config.yaml
moe_layers: [0, 1, 2, 3, 4, 5, 6, 7, 8, 9, 10]
balance_loss: 0.0034
router_cosine_scale: 20.0
vocab_size: 12256
optimizer: "soap_variant"
beta2: 0.98
batch_tokens: 131072
seq_len: 512
steps: 5766
Below are experts of layer 3 (counted from 0) of a mixture-of-experts language model. Rows are named router (the router's row for the expert), gate (a neuron's input weights, with its number), up (a neuron's input weights, with its number) and show model dimensions 0-255. Each number is 500 + 50 x the weight over its row's rms, rounded and kept within 0 to 999. Numbers have three digits each.
Before each expert's rows: a language model's description of what the expert responds to. This comes from a sample of Wikipedia text that the model never trained on.

# expert 59
Standalone small integers after No., pipes or colons in rankings, jersey numbers, track lists and sports tables: No. 4, 11, 17.
router:480471609520481543527522517534473502469550543517528554525558407527507517546541471481476570485567505559554490577408452502443485487475494526463495545540472483556521513537496473419437436568492486510379358496513518556494539509466547537471518453517530485515472463507579497499465486519517508611490433495503546539404476523440511419562512522486502481560540514519463536521557534444544535555545468440602518484365482447476598516443573574492461527545416497471435442502526413494483540518610551573503621508487531490488533404466505514424439511551521597553540500548572446550525509542497502484509279520490482507516519599516464476502501516449482597504487589503450461482555521433541490509491513509456456612592657500399529567480390471534540464469421459390525503481514469476441487475505455
gate0:585452515520417530525454568604321515540473492550496533493516427551561510548510520508557436547543410470532494555490491506325521421496536435548478523525483515447485476499524526492566441508478463491503460489488496536464550475497497473516586471466449513455440492571484515450431404597515570426462502492523445440569515560561490533499430468536488436434503481480517434458469468501537477436512610450536491549511446457493531574464406572519472483418536469610500416496504362524461505545495499547511434424514606551428508454508489602448581443441537488505571470505533552484531552490518499466512579440501473483516418486518550554606530478401421469435491554569469507390540576434497399543451506503490478469498529548536513483449407547497427498405536422471425476464548571463528545500517501
up0:541527498423587587511443464503567540457559571633432604486515593498570531437495425506454504491543394513437492458487437458486447490512529615509523498474498434601489410521478479490429479398514464551454530512495505486517431521556556573562450482411514464495469536421502462490488536574481498415449466454461550531450515551510553510410449496486525505501617533580501591472469506604483505617480405579545444483546470527465409524509475507487599368552545486501502460504512533480507456446517514483464577481506562452526463562462509538532487574538532467503601496512378534432421563420523546427572461581475457452478488541507471529488483566498496549474502461456542532473499509487607509456506499426438414483602479536519525526501531527529518514525492461402528568404584485399459511479532553

# expert 20
Small whole numbers in the cells of sports tables and statistics rows, between pipes or semicolons, such as | 16 |, (6).
router:454499644459478671464428545483521475524522452488547559441506492505502497457544490496540490494536515597499528560525496591429563485295422512464508551502537455523487524590533492535471480488470415409477445493551507550405453476478576552459515514428548429489496556553531520479520460458495581507521466552435514524467525547500522542560555515452347517516490515531451466533505504518465489526598590517477457565483456493503454482477430605469527503506420490489503461590478491395616457450564565547470435439504460463411486506485531646474457562421483479530534452512547513465506514537455497481495480504520486491483494451491549476480459589396336463553536486401403516504406516485490411490532514515492475545516557521490422520439421469523489490539479510477601555534494454530486482516504441
gate0:516526547569539471482482503526558485531538451450520469389485547489565422505545508496492472554636540481453359571550594375491481543498539437581429562496531448525527477568527446482416456508498480537465466468434517531483470532424520531379500453497496480491560549517511461616493538473596487507445504468502506494496567503457477447496395518460472435592424483523535549581423456423524522462385512429397484484482526473469511478563514565448544635498523517539492467540524398532451477543531570552582500529527504506471505473483561665475465434549490581480507425578509579555515496563565484470511545446509530566456479409434564460513451461451497486451421476393483464464431618464513520502531443504583520534560465483435464536468505516430509533558527516420474517478452536534470499553474452
up0:566547530494575452526422493486497508502507536433600454458463522459521522444618500588475518448510539506419575509520545427469498514489455520504464499548520468472440533532639528439506488485556571534476437472423486552404420607506494502452602491528480486517524513470471498505473444559478580451483573453465502493503483499490465540505512424544474586636474568483603458474448428533512465511492512513350403518434472468549393503632552550563511519513515542472543443562485503482512533437378495618543439454470481397422410508502504588563445502492503390486506507521471543572550509515505489399623587569458548483456476422544453410513429446450478526466503392418470493498524493495486509537551579545493532484505468486488480503444486459480509485577508520503500476503429503516435539599518506

# expert 61
The first two digits of years (16, 17, 18, 19) in dates and life spans, such as (1746–1809) and 28 December 1718.
router:489497494521438550492503481547456476527532457579486513463481497453558527561594467453452500502406504560567554569419488494384454508466397540466540437545472453536490491619474507492453452517422490458479412509585517530476443485482511479344537441506491420494512514477517495571481493515571520549485542495474509454467514518433527496450526533534429595588501494527536551441538559524559457469542453526554466542412460475472441524513544503559529540634458516490472498525501453431550522569481498578484517554490542486457596535511493533485507474581615587465450473485598491540535522658476581483498448519517474488520481548540513466566416481382489337520484506552451495506506492597501503566463549531473528552579492445379443491517434542566513538453529416407435434493480450464497590482473379
gate0:451528517445488463488551466474537511543497420557583452464611576454509596507461510482518478511428534531487484519506402435545547463504505484467618354442546467505516575531430475501451592465475479510534533510540476518463520535423533560487496501544466337499495533521532477630485476506554609500457458558517515518502545402478520481560402480552544543494519482470517522478515517570482458531483558486574443434470521514462501543498561534436519368574537631494464463548482403516524531514510486494483540467489483512464523454622537494442414471417500455470549484500478528542501529534508522494556445499492503508504506510513413469533596478546614337543509440470515490463414520553476465460540522552509552531525427523458369463457517423519454546539574581496511362427463514414533553492445440
up0:471534513557538484498478498550501541562532496409590499420537537490477491487451498488565476400498433415391450455496446547526445472575500467535522507469481514484520600462457515541569518498481547553485537579475429451469502472499532487497536513523497557538514567477489526592468539400522430495591528518494545510532519482515542474518518541469491475531525468542570483524442606471541608495359592419445569501527422505463414466446502463401543472459548533455545485532602546532417507468535437530571465494487518391513497499544421502422422448523422461500594600487503522460534414490452475538470528500469411485497506503509477526456565567598506616576508447452569557529500561529496495474476571544628571537469501488553510445465564420452470562562632425540505515449569474438574560460600531

# expert 13
Mostly the word piece ic inside words (Med-ic-aid, myst-ic-ism); also semicolons in "v; t; e" navboxes, plus connecting and, la.
router:530486474476404538468519426476528458542480490557535446465530585463490562489546457465494549471437498512481481482472533452412488426504529498512428447524513446468525524462523423488462486512495451536507446528544527552447423480467495496516452470485478430447565491510535583422558571487461513472473545440434518535581457583460514463487500494438484522532540504459455382527504484515490433470507495512489490524476445570542593451458540459444523501517501368407496445448467497481537507447518381470440464451442451451429529466599434488479559469450408553545479525577573553567486469469583532568425520498455494621522451529407406518490410593590434552529479420393461572564437624349464365516508507502524507467480530439588448475466493546406471469551485454500425481436512483568514468584537437
gate0:519553480455565533485497407470535479496419484455502461552519437498473529578487515456391538448523549503476477537606475594550521604448465546549398497514432436521503493459506496492568419449465581513473549486478453489379428528507558481473547455455484498413468439475512460506470523389419538518508563388510537559386412482509487530545440479477577600561483524587499522589436470493487501456471517438580536461611527525497625418483448537557461521477458461447500448414471429548410518563490529470544476587472501604486475501568562503568423547511420458493537536459562515511521476550543477486498557515527533443535488537540398480500462488481539561512599553420483431507523509502635517455532514530448469515496467486468524615509473489477475487473373616470519423506524541519554523558511535
up0:534478521528535532507543520540522500568534558470444518513504452608455462454531525462423478558510343559611592471501369504584449455578474553462557521397509440468583464517553439513389508462486541493471582437545551438525500499508581532486536584483411530396556440436553477502527594556521436478549434618428445485562546483610459484481489462586437547436507537488483506421491504523430493595555516528465553511508465467583475497503527551427439441469578522479544537579485467482465472558443583520481538601451537451518560521587425473453511459523568438476503496532479502534437440474442447522462493441479548548488539501508469455535485523545497397514541448592434382499484482493411515467517440521484504512392523479515512444588472459409531504530487514551513547478529478518440495528495433